{"d_model": 192, "n_experts": 32, "activation": "swiglu", "router_score": "softmax", "normalize_top_k": false, "lr": 0.0228}
Below are experts of layer 5 (counted from 0) of a mixture-of-experts language model. Rows are named router (the router's row for the expert), down (a neuron's output weights, with its number) and show model dimensions 0-191. Each number is 128 + 32 x the weight over its row's rms, rounded and kept within 0 to 255.
After each expert's rows: a language model's description of what the expert responds to. This comes from a sample of Wikipedia text that the model never trained on.

# expert 27
router [130  81 138 127 133 118 132 161 127 163 140 104  83 119  96 154 103 133 122 144  95 129 103 143 159 144 134 191 153 152 120  90  95  79  71 117 122 117 136  99 108 188  71  61 104 173 106 124 175  84 134  99 172 162 158 190 175 160 117 176 147  99  95  38 145 118 174 120 104 120 142  95  53 133 152  81  73 157  93  49  84 215 107 103 144 206 116  96 133 180 101 142 100 143 158 170 138 169 134 137 142 142 113 152 150 105  92 115 102 125 117 141 168 137 125 110 110 170 134 134 104 207 116 113 110  76  84 211 109 143 156 137 143  92 105 123 177 176  82 166  77 162 127 150 140 135 117 143 135 152 115 116  75 112 144 125  84 155 147 131 148 133 160  94  93 118 152 135  97 124 159  89  95  86 143  88 129 131 126 140 119 124 126 134  61 125 173 143  88 143 115 126]
down1 [121 162 115  80 176 128 150  90 157 106  99 145 143  99 111  99 137  88 136 142  88 180 182  95 149 129 141 165 120  98 176 118  68 140 156  54  88 103 114  87 124 135 124 152 124 120 100 186  95 172 151  99 138 147 142 104 121 134 103 179 138 133 125 111 102 126 126 113 115 126  78 104 120  85 127 162 141 149  99 185 128 138 137  96 174 161 192  90 137  91 121 112 172 166 138 137 117 162  76 132 139 157 159 123 158 141 174  77 131  65 138 149 171 145 155 122 143 167 119 111 105 113 148 125 170 134 142  57 192 161  99 115  91 101 148 101 110 134 149 178  83 206 140 113  81  71 183 127 132 107  68 169 130 122  99 119  81 229 153 119 155  83 151 152 164  93 130  73 138  98  92 172 212 115 115 137 130  94 110 112 121 158  48 126 140 103 128 100 166 107 114 123]
down2 [120 120 154 206 120 151 111 124 120 102 180 113 185 174 124 156 122 152  99 158 124 160 119 144  92 142 191  79 161 170 144 112  84 157  87 138 178 152 137 143  51 100 146 145 107 147 143 123 163 147 139 125 101 134 131 141 169 113 152 161 116 185 126 158 119 102 115 134 123  94 181  81 134  75 116 100 120 148 165 115  87 114 116 118 128 142 126 130 146 174 129  86 135 150 157 163 112 109 131 130 202 128 152  95 114 137 124  66 102 176 128 135 101 129 153  96 157 163 168 136 132  68 136 117 130 144 156 149 163 195 175  51 177 123 117 102 140 177 104 216 188 139 168 194 144 158 150 160  74 121  87 161 147 114 110 123  72 133 167 101 160 148 106 178 140  84 168 129 127 177 141 135  87 120 144 113 156 136  57 158 155 216 131  81 107 106 144 153 139  90  78 133]
Consonant-cluster pieces at or near a word's start before suffixes, like congre-g-ation, agg-re-gate, dis, con, gr.

# expert 12
router [ 81  71  73 175 166 146 174 144 197 152 109 170 112 148  87 141 105  92 153 128 143 115  89 148 130 113 188 135 134 161 122 126 143 150 143  89 156  75  68  88 118 157  89 126  65 142  93  98 165 134  96  82 152 123 115 140  93 116 171 200 128 179 151 137 160 146 127  51 123 146 104 118 150 176 145 123 134 102 142 142  86 160 152 145 132 141  79  90 161 134  71 100 143 171  77 160 104  97 125 147  98 187  72  73  85 145 123 160 114 154 114 148 190 126 119 171  93 146  76 106 171 153  80 176 103 121 122 160 109  75 137 129 128  78 155 150 142 132 116 117 109 108 145 129 160 186 157  99 167 117 179 136 156 174 114 126 145 107 122 148  99 109 143 142  61 163 149 159 202 117 153 120 171 192 132 155 112 125 117 190  86 107 133 132  98 128 133  71 134 166 136 120]
down1 [190 117 138 122 139 132  90 141 162 151 142  79 105 103 173  64  99 113 134 119  77 120 115 132  63 116 108 145 118 128 117 196 143  58  99 112 152 155  72 103 174 207 168 114 154  68  96 101 113 132 102 123 131 150 100 133 139 170 131 109 149  53  92 149 123 135 123 134 156 146 145  85 124  47  83 176 145 147 105 146 103  81 137 144 166 141  76 127 114  91 117 122 141 131 130 126 156  96 112  83 120 174 167 108  58 143 166 102 117  91 155 129  82 150 172  91 135 136 208 120 113 139 112 160 139  95 105  81 132 124 121 156  95  99 121  94  87 144  80 130 183 139 116  82  98 146 122 148 114 142 144 121 131 112 175  93 142 161  88 127 134 118 136  90 153 157 172 133 138 132  93 163 180 184 161 169 189 101 153 148 162 209  78 161 158 185 110  84 118  98 160 109]
down2 [125 107 134  91 156 112  97 107 175 107 116 153 133  91 138 173 104  88 189 123 138 153  81 180 138 146 136 161 149  45 142 106 120 168  63  86 158 135  94 131 161 103 160 159 153 104 129 198 177 172 128 164  93 142  75 121 141 177 104 105 110 125 125 105  78 175 100 144 151 175  87 105 140 112 116 127 180 151 131 130 100 142 173  73  98 129 103  91 167  71 141 166 114 190 133 141 143 162 174 143 100  92 116 143 110 146 162 177  73 167 109 129  81  88 133 166  68 144 121 113 162 190 133 136 177 117 155 144 126  80 105 107 129 124 228 113 106 142 121 116  96  96 106 139 154 100 138 149 137 132 104 180 143 119 108  89 120 166 119  64 132 104 129 111 127 113 150 119 144  98 202 125  77 169 113  94  85 131 145 104 141 168 111 139  99 159 108 164 200  59 140 141]
Articles and possessive pronouns before a noun phrase, such as the, a, his, her, their, its, plus possessive 's.

# expert 6
router [137 164 159 127 145 188 157 137  97 123 121 122 153  94 127 141  82  93 138 115 123 133  85 122  88 144  85  70 114 106 114 148 132 155  80  90  90 127 104 180 100 155 159 153 150  99  70  93 125 131  86 170 123 168 100 167  80 105 144 103 129 111 118 165 141 148 152 124 146 103 106 164 172 130  70  95 109  97 161 187 111 116 130 175 107  94 200 144 121 138 123 156 173 120 125 132 120 111  85 112 125  75 174  66 116 148 139 157 129 129 120 184 105 124 107 128 138 137 158 158 109  96 143 132 146 175 168 112  96 148  63 166 146 187 103  73 143 147 129 142 164 100 159 108 135 121  67 182  56  87 112 141 161  73 166  37 107 112 140 218 171 181 110 147 100  83 139 137  67 128 111 137  80 146 179 135 149 136 122 142 154 166 121 177 193  81 118 112 118 130 167 145]
down0 [108 120 148 145 116  96 127 145 152 199 104  88  89 122 112  96 150 119 136 155  75 126 147 114 162 132  66 160 106 139 117 128 153  86 128 152  76  84 111 135 153 155 116 104  72 159 129 118 131 219 164 122 138 124 167 126  97 117  89  90 115 100 160 118 166 121  98 108 153 197 137 182 152 135 151 183 134 164 226 101 165 162 122 145 106 127 197 128  99 139 142 139  76 119 160 185 151 130 129 203 119 130 142 178 103 115 134 165 108 119 158 134 190 126 150 174  42 117  64 106  95 167  66 198  77 103  90 148 135 110 124  76 147 124 131 163  64  89 148 103 143 140 133 125 138 109  97 133 156 133 152 133 104  88 147 107 135  96 158 128 155 127 166 147 174  91 160 179 124 143 154 112 188  97 112 133 174 130 140 117 148 133 134  68 116 147 102 137  87 174 142  78]
down1 [157  61 128 120 104 188 158 181 162 160  98 102 108 170 163 174 111 143 142 161 115 180 120 136 145 138 100  86 117 130  96 104 130 179  77  93  99 157 167 116 184  77 106 120 178 176 102 110 124  78 132 169 164  85 150 183 136 111 112 112 112 103  72 189 150 152 142 141 107 153 132 149 160 110 127 125  96 142 184 150  73 186  98 134  92  84 142 183 165 150 169 148 165 132 108  92 119 145 139 113 149 118 127 168 114  75 148 110 123 146 156 152 125 140 152 109 160 118  92  79  97 170 105 137 102 148 138 143 123 152 126 112 129 128 151 119 184  46 149 114 131 107 153 114 142 138 156 150 163 136 122 121 155 128 153 110 121 145  93 122 111  57 168 150 144 139 138 118 138  55  99 158 138 169 208 189 108 102  74 189 160 127 161 183 149 155 152  86 156 153  78 215]
Main verbs and participles after a subject or "was" in biographies, like signed, wrote, released, made, played, plus closing parentheses.

# expert 28
router [146  99 100  72 151  99 112 105 102 115 116 112  54 142 117 137  93  51 128 156 147 146 151 135  91 115 111 102 153 161 104 105 127 133 118 105 134 130 150 130 155  98  90 164 118  33 123 180 118 140 120 108 127 230 138 120 148 154 165 161 137 115 112 172 157 102 181 131  97 143 148 188 102 148 131  77 119 157 121 157 179 174 147  99 148 108 114  76  99 126  90 153 145 163 174 166 168  67  92 210  73 181 138 144  84 156 125 116  86 124 140  47 123 145 133 139 130 107  82  86 123 136 116 127 140 132 107 138 182 164  70 166 140 157 162 152 150  90 120 112 107 142 139 106  91  92 136 162 134  97 120 105  92 161  72 162  82 173 140 174 152 130 171 164 134  82  92 115 168 127 121 158 170  75  82 104 159 149 139  80 136 190 102 142 131 158 172 132 144 116 163 126]
down0 [153 135  97 131  95 122 199 119 160 108  86  80  97 210  88 106 118 173 158 139  68  99  94 121 185 133 121 159 137 159 148 168 172 103  98  97 143 121 137 173 122 148 128  97 155  92 152  63 109 144 169  84 142 155 171 108 166  82 175  97 100 136 128 208  86 138 141 125 212 156 137 136 128 102 136 144 112 181 132 175 123 147 179 107 102 161 158 136  92 117 116  98 156 111 127 118 163  98 149 103 128 133 103 125 129 154 144 152 157  96 129 138 165 170  99 127 123  59  38 116 105  54 120 133 188 161 142 106 118 103  85 119 126 122 128  86 120  92  78 130 112  94 167 158 141 151 139 119 164 168 103  84 124 146 134  97  87 149 145 142 180 190 174 133 130  23 120 102 184 145 163 118 145 101 142 163  70 121 151 112 119 152 120 133 107 116 156  94 154 134 149 147]
down1 [113 151 162 166 174 141 152 113 151 106 130 167 167 127 106 134 103 105 193 143 150 116 147 159 106 106 141  68 137 154 126 114 109 130 116 179 145 229  90 115 163  99 121  95 103 143 103 140 145 140 112 153 139 143 135  67 179 184 160 133 118 165 167 129 135 101  91 151  99 176 137 158 167 158 194 135 147  83 179 119 111 102 147 157  56 189  98 119 155 132 169 113 118 129 152 120 143 129 147 132 105  96 175 124 164  98 144  99 164  65 127 170  53 144 146 121 161 182 137 110 171 112 141 176 171 139 167 104 102 148 169 138 150 142  78  38 179  63 131 145 101  88 144 146 152 145 103  95 103 133 184 132 128  82 124  78  64 141 157 176  61 154 146 118 148 126 122 151 113 183 126 107 144 120 144  77 134 139 125  89 121 134 165 156 164 170 122 119  88  89  85 146]
Final pieces of split words such as ty in entirety or o in hypogonadism, and quantifiers like more, two, such, other.

# expert 30
router [141 158  76 149 152 167 135 114 191 181  73 136 129 116 105 203 157 145 143 124 182 124 157 103 111  97 174 101 110  97 134 131 135 127 111 148 228 150  67 169 118 141 140 129 130 126 148 117 128  93 148 132  93  75 137 177 104 159 110 115 116 137 128 153 192 104  93 172  90 139 185 156 165 156 161 185 113 166 116 188 108 129 151 127 122 156 153 119 112 118 157 190  88 167 143  88 157 121 170 141 149 122 116  82 148  45  84 105 114  82 153  77 111 155 123 150 165 162 161 121  89 104 135 224 134  97 111 180  97 211 128 102 118 154  83 126 114 104 126 130 123  87 151 166 114  92  71 122  75 115 144 145 171 180 134 170 130  94 144 133 109 170 161 139 169  86 151 104 137 141 138 164 116 117 180 103 152 190 135 120 116 174 145 128 122 134 138 121  90 132 149 101]
down0 [147 172 114 138 131 118  72 107 134 145 132 140  70 134 138 111 115 131 139 138  87 149 156 145 116 129 127 120 128 111 133 161  94 138  91 100 161  73 234 120 131 102 137 116 120 106 151 155 110 234 160 109 129 129 189 120  92 136  89 118 182 170 123 120 112  93 104 118 106 145 102 122 156 142 106 145 103 124 148 113 111 125 139 165 133 103 100 144 198 147 147 125  90 142 136 159  73 112 100 117 129 114 138 124  91 146 167 140 134 128  98 139 164  74  92 126 112 109 101 165 119 133 161  94  71 108 100 122 178 128 180 133 123  70 123  46 189 111 124 158 189 195 158 128  82  82  33 101 132 159 155 139 135  92  76 116 136 152  91 104  97 109 117 139 167 180 130 186 157 124 161  90 157 195  89 172 141  98  57 143  87 134 132 137  81 133  88 134 164 145 152 198]
down1 [143 136 153 132 127 156 109 124 157 127 101  91 102 152 123  37 164 103 105 149 146 156 138  77 142 144 102 112 177  89 117  76 104 118 150 133  59 121  74  86  99 130 132  98 193 134  86 129  63  97 154 167 130 149 112  97 109 116 164  92 133 101 202 117 155 109 143  88 108 168 143 211 165 187 107 114  70 151 109 138 134 131 138 131 149 101  58 195 133  88 117 135 161 104 121 155 130  86  96 122  80 181  74  65 136 110 122 163 155 107 103 119 114 142 122 115 125 117 138 141 133 127 117 127 143 133  86 125  72 126 108 143 122 158 128  94 115  97 187 157 130 209 155 123 156 187 164 151 117 154 115 108 158 120 161  70 173 140  96 112 197  93 185 116 128  82 174 124 133 106 112 150 138 165 151 148 179 112 135 122 170  99  98 140 180  91 138 161  86 186 176 155]
Coordinating conjunctions, relative pronouns and sentence-ending punctuation joining clauses, such as and, that, which, while, periods, commas.

# expert 14
router [166 149 156 103 109 144 137 140  95 129  78 160 144  48 170 148 138 120 133  82 119 128  87 124 109 173 120 193 168 115 132  83 155 173 122 138  81 146 138 116 159 162 161 188 125 219 104  91 124 149  83 117 123 102 117 181  89 143 188 172 114 105 100 132  71 140 129 130  90  76 152 161 121 108 145  88 137 128 154 134 150 165 138 133 116 173 115  77 165 162 205 172 168  59 135 130 105 173 129  95  93 133 107 130 119 179 154 102 113  93 115 141 100 164 113 134 117 133 132  88 143 117 112 142 167 130 211 170 100  81 128 103 147 127 179 128 131  92  89 158 135 139 136 145  91  80 182 112 152 138 147 181 109  54 116  98 156 118 132 143  69  78  57 135 109 130  73 134  81 140 183  92 106 136 131 101 136  90 108 189 133 135 116 141 166 127 159  93  93 111 104 148]
down1 [139 134 149 110 208  93  96 137 130 110 137 124 139 214  96  83 143 134 177  66 154  84 137 137 134 144 104 157  59 125  93 150 116 105 137 161 103 110 130 169  76 139 104 173 134 109 127 158 179  96 124 179 130 198 142 146 135 129 144 119 141 129 139 112 145 150 166  89 106 132 206 151 124  76 158 203 136 114 153 131 108 136 141 140 162  79 114  69  99 154 107 147 135 143 134 113 152 115 212 115 147 114  76 175 121  90 130 119 119 119 121 164 128 143 116  15 106 107 157 135 149 147 138 122 136 114  35 120 131 106 133 132 128 100 114  96 209 107 127 156 125 111 138 119 177  94 167  75 141 140  76  98 164 166 102 103 142 105 109  86 132 125  98  94 156 152  94 174  42  88  85 114 132 160 159 155 116 126 106 142 114 115 190 160 104 161 109 150 154 108 100  96]
down2 [173 119 138 131 154 104 111 138 139 158  94 149  90 102  97 115 182  62 189 139 128 152 151 159  63 116  98 131 185 150 121  77 157 104 103 155 110 117  93 101 181 118 100 158 137 139 105 194 109 137 132 128 101 105 160 105 153 148 146 167 163 121 211 112 123  81  69 125 115 124 129 171  60  97 128 161 128 130 142 109 113 129 119 135  76  53  38  73 146 180 138 204 169 134 105 157  99  59 117 109 149 109  82 111 107 165 114 137 135 151 129 138 153  96 131 148 114 160 133 163 148  96 144 173 159 130 141 102 121 137 148 170 213  56 143  72  92 111 119 142  88 139 131 159 123 155  86 116 136 133 141 153  56 111 129 146  86 195 166 132 123 145 103 125 118 157 129 159 165  51 127  97  96 100 143 127 134 130 144 189 120 107  91 147 113 128 118 108 108  70 118 144]
Lowercase opening letters or pieces of common words such as c, p, f, mi, co, sub, plus past forms like found and brought.

# expert 2
router [ 82 157 120  87 119 130 160 181 167 191 111 130 139 132 126 179 118  90  90 126 126 197 154 131 121 158 174 153 164 166 165 115 126 180 114 139 106 119 160 107 123 149 181 122 173 122 168 106  94 151 134 106  88 111 148  82 133 120  69 113 117 146 154 137 118 158 128 122  95 148 104 153 182 139 157  79 167 163 132 108 148 162 140 114 137  49 153 149 128 130 100 134 185 218 154 223 107  93 141  99 164 120 147 154 143 100 164 157 113 192  99 140  85  83 178 172 115 123  54 130 154 165 121 150 134  62 178 186 158 144  89 137 161  96 108 114 108 113 126 107 137 141 178 178 150 128 125 129 148 136  90 180 129 116 150 171 148 166 152 156 162  88 138 173 133 134  35 162 120 130 145 120 141 151 120  85 120 152 134 109 136 110 147 137 100 121 183 161  86  95 174 177]
down0 [135  90 120 148 165 115 150 148 110 124  89 123 131 105 138 122 118  72 131 169 178 153 133  86 123 149 121 134 113 139  61 142 142 155 130 134  96 173 114 150  91  85  63 146 107 107 138 157 169 157 179 149 130 108 160 134  87 171 111 140 190  98 122 173  78 138 143 194 120 127  91 107 106 120 147  93  73 160  36 168  67 171 115 132 120 133 113 199 134 157 129 111 118 151  58 116 134  71  99 100 140 145  99 187 154 174 132 102 133  91 174  85 150 153 109  74 117 111 108 191 152 126 109  97 175 113 105 132 202 129 115  67  90 119 161  65 142  89 109 154 139 128 158 153 114 116 119 102 151 181 122 125 140 141 121  64  62 158  71 155 104 135  88 126 134  68 106 123 154 170 160  90  85 105 182 149 101 181 103 136  95 147 161 150 132 111 129  88 123 129 155  98]
down1 [125  87  78  88 104 167 110 143 144 135 124 163 172 140 103 116 122 178 127 101 194 157 158 114 165 111  86 139 204 101 165 132 145 143 201  85 132 119 160 115 105 158  95 102  66 144 102 186 137 168 181 127 117 105 141 113 117 122 183 124  69  92 121 100 134 150 154 105 108  98 127 166 108 175 140 136 105  87 120 172  90 115 164 127 104  84 121 125 178 156 117 102 135  16 127 120 123 114 185 107 123 148 116  88  98 112  97 130 143 196 118  63  98 182 150 117 121  65 125  36 141 130 136 147 120 126 184  83 100 152 101 113 137 130 110 135 126 189 183  82  74  85 180 154 111 144 119 123 133 126 142 120 179 123 184 157 106 123  76 146 139  99  79 150 130 159 136 135 127 112 152 105  97 101 188 149 117 111 101 157 117 108 126  98 132 110 120 146 150 168  73 173]
Closing pieces of common nouns and adjectives, such as -ing, -ation, -ment, -ance, -ism, plus whole words like music, art, new.

# expert 29
router [150 110  95  95 156 151 126 110 167 136 124 118 127 185 104 120 173  82 155 160 131 142 146 118 108  76  91 132  83 183  54  97 173 156 102  96 113 132 120 154 132  83 117 120 114 132 105  93 132 129 100 108 154 170 113 110 129 117 186 109  92 143 119 149 146  84  87 148  77 116 219  97 110 118 156 154 172 126 127 165  28 124 115 151 167 155 111 102  92  95  94  93 129  86 143 161  70 143  48 131  91  83 156 136 178 124  99 175 122 142 127 100 144 165 191 140 139 137 102 141 139 108 105  63 100 169 146 140 153 122 164 134 159 151 106 161 140  99 134 125 194 139 167 127 146 165 136 101  74  98 168 169  89 148 135 159  64  88 122 103 170 201 134 168 111 120 157 137 133 111 160 130 100 175 177  78 115 132 186 143 143 107 162 106 198 132 106 118 101 157 112 164]
down0 [131 100 117 163 112  98 157  81 102 110 145 104 163 153 126  85 108  98  99 129 164 146  86 158 105 122 152 150 137 165 124 104  53 141 123 138 129 177 129 103 126 111 167  66 113 171  95  99 153 134  94 113 137 101 133  76 115 167 129  90 151 132 178  95 145 151 110 111 100 130  89 144  89  56 154  56 137 141 142 169 139 167 128 182 161 119 118 133 138 143 123 184  61 214  66  90 176  86  90 143 107 151 143 149 120 135 139 107 139 111  92 146 169 103 108  91 108 200 197 142  89 148  96 123 179  25 171  83 144 156  91 171  83 199 149  76 112 147 131 149 134 149 108  88 143 190  88 144 138 158 148 128 105  69  98 140 121 155 112  87 140 137 135 138 122 128 152  90 109  77  99 161 132 127 122 157 152 120 139 140 137  90 193 152 115 104 122 153 171 149 160 123]
down1 [145 105  83  71 143 210 182 173  81 118 108 109 148 120 137 115 141  98 109 107 208 156 116 117 112 139 112 104 140  88  95 117 100 123 134 174 138 156 105 114  81  83 109 113 138  97 115 145 172 167 126  95 146 111 166 160 167  95 130 180 148 142 121 128 165 151  71 117 129 119  94  83 115 140 110 153 114 124 105 147 119 139 178 176 138  85 131 103  78 138 131  73  77  98 184 159 120 164 171 118 182 164 148 137 127 118 118 110 162  95 115 101 120 102 148 180 126 132 151 139 131 149 132 131 137  84  54 139 197 161 208 168  82 130 186 109 154 164 114 148  84 139 155 140  96  91 120 155 162 159 128 134 119  96 109 167 177 130  99 166 174 100 146 108  82 104  67 143 114 214 126 211 106 194 139 121 100 125 123 122 130 128 100 126  92  84 151 200 129 113  95  93]
Auxiliary verbs and common function words in narrative sentences, such as was, is, were, had, has, also, first, not.

# expert 19
router [173 102 111  56 116  90 159 106 171 149 129 137 136  93 112  81 142 174 160 146 118  79 114 118 116 144 139 152 134 173 131 112 115 120 149 123 127 146  69 123  84  99 145 104  79 147 116 138  62  67 119 120 151 111 138 111 144 146 149 108  89 153  99 107 115  82  52 169  64 153  75 113 109 109 121  95 145 113 107 121 190 100 142 118 136  66 103 168 149 148  93 116 141 112 161 110 112 126 117 112  78 132 111 138 135  74 111 119 140 137 101 173  63 109 199 149 132 100 191 144 200 147 180  83 118 158 151 108 171 106 152 116 125 110 124 209 141  87  94 104 169 187 117 111 107  92 127 129 151  83 126 140 199 128  79 150  75  84  67 185 117 145 122 170 105 148 154  86 140 129 169 144 167 103  61 166 126 160 151 156 179 116 119  86  94 113 111  93 171 126 159 118]
down0 [128 125 163 136 132 128 147 124 130  76 123 145 152 158 187 115 100 149 114 148  79  84  74 133 110 142 171  87 124 146 178 160  68 129 132 159 124 115 118 127 103 171 114 139 139 175 136 130 139 152  62  84 156 135 128 107 113 171  90 110  92 164 187 123 129 115 103 161 115 120  65 119 111 126 171 170 148  93 102 106 114 163 105 113 124  74 113 142 193 139  90 107 136  85 106 147 145 130 139 129 135 203 125  97 136 129 118  98  78 115 152 144 165 123 178  97 158 115 114 180 116 145  73 149 125 128 139  89 177 191 148 171 155 177 112 154  74 103 129 149 172 205 123 116 164  52 116  94 162  89 148 146  41 119 173 149 181  90 113 110 120 118  75 139 124 177 100 190 128 115 108 121  96 138  63 188 156 124 164 146  97 117 200 106 135 137  92  97 117 133  98  62]
down1 [137 129 121 128 112 146 117 147 119 118 163 121 146  88  65 123 153  90 147  84 137 196 102  87 102  78 173 110 139  98 140 146 146 132  94  80 115 168 105 131 112 123 146 113  84 126 151 177  60 111 175 144 137  77 120 123  94 173 115  80 123 160 131 123 180 126 148 150 224  83 120 115 105  78 111 149 109 141 152 130 139 138 197 119 102  95 112 169  85 166 213 174 121 127  81 138 169  94 108  95 128 140  86 137 163 113 168  73 111 129 163 151 118 143  96 100  93 137 176 115  63 120 135 125 117 143  65 116 155 183 164 134 148 124 163 111  94 113 134 147 120 137  89 115 209  97 100 171 104 196 186 185 130 133 133 119  84 100 111 133 152 136 116  47 102 136  95 179 124 175 146 148 135 122 115  71 148 111 112 188 150 147 126  96  94 155  92 111 133 180 104 153]
Single capital letters or short pieces opening a capitalized word or name, often after a bracket, hyphen, quote or pipe, e.g. O in Otis.

# expert 17
router [123 102 177 120 164 146 176 117 129 163 107 136  99 136 140  77 116 122 101 144 152 176  95 101 135  71  95  92  81 123 175 111 133 167 216  80 109 117 157 143  87 107 137  91 232  65 139 157  97 134 192 122 137  90 124  64 128 177 110 101 116  91 136  78 120 102 108  94 105 121 123 124 211 149 101 109  75 132 151  94 158  83 148 101 128 176 163 121 160  98 120 124  76 155  98  90 165 120 141 116 148 105 202 184 149 166 110 154 122  91 156 110 131 126 127 120 101 193  67 143 139 137  82 154 130  98 139  60 149 165 161  98  88 172 124 107 168 186 137 120  89 153 100  77 103 146 132 124 103 118 105  88 169 106  92 127 137 128 103  97  73 129  96  86 201 133 109 132 102 132 124 147 101  55 151 130 106 128 109 121 114  99 124 140 120 157 110 150 118 118 150 106]
down0 [118 132 129 121 137 120 135 137  91 134  97 115 127 103  47 178 121 116 136 143 121  86  97 106  88 147  81  93 131 160 110 128  98 118 138 113 123 108 125 109  85  38 140  87  97 136 134 107  73  86  91 108 109 132 133 113 132 112 122 131 166 124 114 127 148 107 130  96 119 142 162 122 133 162  35  53 204 107 129 104 162 154 181 131 165 182 119 131 140 120  99 100 149 176 168 173 148 136 102 112  95 103  93 189 108  65 181 170 117  84 150  99 160 146 138 123 144 165 100  62 102 166 114 160 113 146  93 149 124  54 169 101  95 143 170 152 145  88 112 195  87 103 187 115 119 150  94 132 139 129 161 149 101  96 216  94 159 107 140 179 137 128 125 146  96 117 151 126 150 107 171 165 153 147  73 176 141 151 141 136 104 136 138 159  83  41  93 146 120 169 126  90]
down1 [ 95 127 152  84  95  78 118 131 121 161 155 151 181 135  93  80  83 140 144 112 116 101 105 147 133  90  77 120 113 103 123 123  72  87 194 115  75 108 141 174 111  70 116 152 169 124 137 115 178 164 201 147 176 127 118  93 103 148 133  63 116 137 207 109 118 104  98 126 150 126 138 127 117 127 146 136  96 105 100 123 134 130  48 125 158  94 147  99 165 117 161 153 105 142 150 168 102 102  95 143 100 112 150  83 101 106  95  99 122 123 154 115 129 177 197 122 132 110 190 116  94 142 106 173  49  97 147 138 140 137 145 141 104 184  71  92 104 136 182 100 171 141 164 143 170 167 160 146  83 118 116 113 121 101 135 163 118 169 125 118  76  87 160 136 128 103  83 155 128 106  27 107 139 103 101 122 143 106 109 112 140 125  73 153  67 118 178 219 119 121 102 148]
Common given names like John, George, Michael, and surname endings like -ton, -son, -ley in lists and tables of people.

# expert 5
router [ 96 125 175 145 146  54 161 146 137 129 146 131 134  66 147  99  86 158 160 141 127 108  96  92 132  72 113 114 105 131  92 127  90  94  43 115 120  88 122 124 137 119 105  73 132 152 154 152 139  70 123 105 160  84  87 158 146 126 143 125 120 114 151  49 104 145  94 118 122  79 122 120 167 131 101 145 101  90 139 136 134  59 137 135 113 173 120  86 116 157 171 148 106 160 106  56 122 175 120 126 126  98  79  62 177 170 113 179 163 163 130 142 168 137 145 134 109 130 115 108 101 166 123 153 145 172 138 137 162 117 126 108 129 131 124 148 156 101  82 128 142 255  93 114 117 157 176 124 115 153 135 181 185 111 122  97 168  94  91 136  75 132  79  82 125 108 147 157  54  83 100 117 146 135  93 172 111 133 135 164 128 159 120 101 139  91 134  72 133 135 117 117]
down0 [ 74  57 155 108 147 113 110 192 162 111 140 120 144 126 108 123 158 156 102 119 161 126 123 101 159 125 149 101 134  86  84 159 139 107 172 156 127  73 108 168  93 113 105 109 122  72 123 137 152 121 107 133 191 123  92 179 176 155 116 162 113 115 146  85 106 113 119 121 117 126  97 159  97 131 119 155 158  76 131 184  71  95 108 156 100 146 183 111  71 202 131 126  71 168 220 126 147  92 157  94  95 138 172 201 158  96 122 100 137 121  99 143  94 156 133 158 154 161 142  79 134 180  94 128  99 148 147 112 157  59 100 211 120 122 150 124 137  78 134  80 152  99 187  80 114 115 139 108 134 148  93  98 120 178 122  97  90 142  92 121 109 129 162 102 169 153 133 130 107 170 103 108 111  67 154 182 164 111 156 151 206  91  98 100 139  93 123 119 100 149 135 155]
down1 [175 120 161 154 112 159 120  85 162 144 190 118 158  99  62  84 121 124 111 159  98 192 114 120 161 105 106 132 166  87 121 160 147 120 148 110 155 203 129 177 112 171 144 147 186 134  81 104  89 179 119 156 140 101  61 134  95 139 150 141 124 143 162 119  88 125 170 174  87  95  71 164 127 128 132 119  90  77 126 125  81 144 165  98 120 113 182 196 147 122 120 104 177  41 161  91 156 138  90 131 105 149 154  24 162 134 161 161 137 124 137 180 127  48 159 126 111 127  83  91 128  93 123 116 140 157 101 147 158 181 116 114 180 152 104 120 143  92  70 127 162 131 112  95 146 105 166  92 135 159 168 138 141 131  51 132 147 101  97 161 138 125 122 127 154 112 157 138  86 151 121 121 109 163 184  64 173 129 124 133 131 122 103 155 150 123 181 124 141 129 127 154]
Capitalized opening syllables of proper names of people and places, such as Pa, Mar, Al, Dar, often after "of" or table bars.

# expert 4
router [ 91 118 100 185 112 172  97 158 120 140 222 134 142 127 152 132 130 162 165 107  91 128 172 116 133 194 105 172 148  83 124 163 105 152  89 132 117  70 168 146 133 112 144 138 152 158 133  78 100 131 117 134  51 111 199 116 158 108 104 115 145 144 148  83 146  85 133 163 148  83 128  83  98  91 147 134 125 126 105 106 155  74 141 101 102 151 101 107 116 158 140 171 123 100  69  64  77 147 176 154 181 172  68 113 119 127 108 149 159 173 156 125 169  86 141 133 120 157  74 109  67 158 166 121  50 129  87 119 104 139 123 146 153 151 131 164 118 158 102 160 110 149 127 131  62 132 115 115 164 132 128 118 143 192 134 134 134 118 210  74  75 145 132 125 172 177 104 120  55 104 110 140 140 148 144 120 113  82 133 159 130  91  78  97 169 109 104 157 174  86 100 106]
down0 [136 122 101 142 101 109 167 118 145 138 139 184 114 132 115 116 116 123 153 173 125 146 144 133  64 119 156 124 146  86 178 140 162  85 118  87 164 147  90 130  52  79 131 144 126 160 133 129 135 112 126 117  88  90 134 118 160  94 203 165 138 168 108 152 157 151 158 131 137 126 188  89 174 135 113 138 164 115 104 141 121 175 129 180 133  66 128 143  55 111 163 166 138 106 114 127 138  88 112 108 121 197 140 136 123 126 185 125 101 119 156 163 142 139 103 127 175  83 177 128 110  69 184  57 149  81 133 126 133 115 143 138  78 213 133 158 113  80 161 142  91 109 127 105 163 198 210 112  35  86 161 108 119  93 142 137 155 149 101 138 130 127  81 160 108 207 111  95 152 195  90 129  93 158 167 128 126 155 120 115  89 145  86 107  92 115 112  88 110 124 127 154]
down1 [ 95 147  93 152 162 126 118 143 107 115 138 129  82  95  89 134 115  58  98 143 122 113 139 123 102 120 131  94  63  82 147 127  99 116 156 114  75 134 160 152 131 168 202 106 148 139 138  61 109 106 113 141 159  42 108 116 122 144 114 167  78 122 158 118  91 164 137 105  84  92 134 169 108  74 152 123 107 114 131  81 127 117 183 124 115 148 107 134 106  90 112 128  68  69 113  88 132 129 155 165  60 132 185 117  98 133 116 116  97  78 201 114 160  77 144 122 117 182 125 170 164 163 155 154  53 138 197 112 125  85 137 152  83 144 117 106  93 141 135 136 138 174 152 121 117 144 101 153 143 182 156  92 117 168 134 113 110  66  61 189 169 143 120 161 125  77 116 168 128 136 131 113 201 139 132 114 151 142  69 109 149 141 155 155 103  95 137  78 159 160  65 165]
Word pieces inside foreign proper names, especially transliterated Asian, Turkic or Persian names, such as ur in Khursheed, an in Zanjanrud, ş.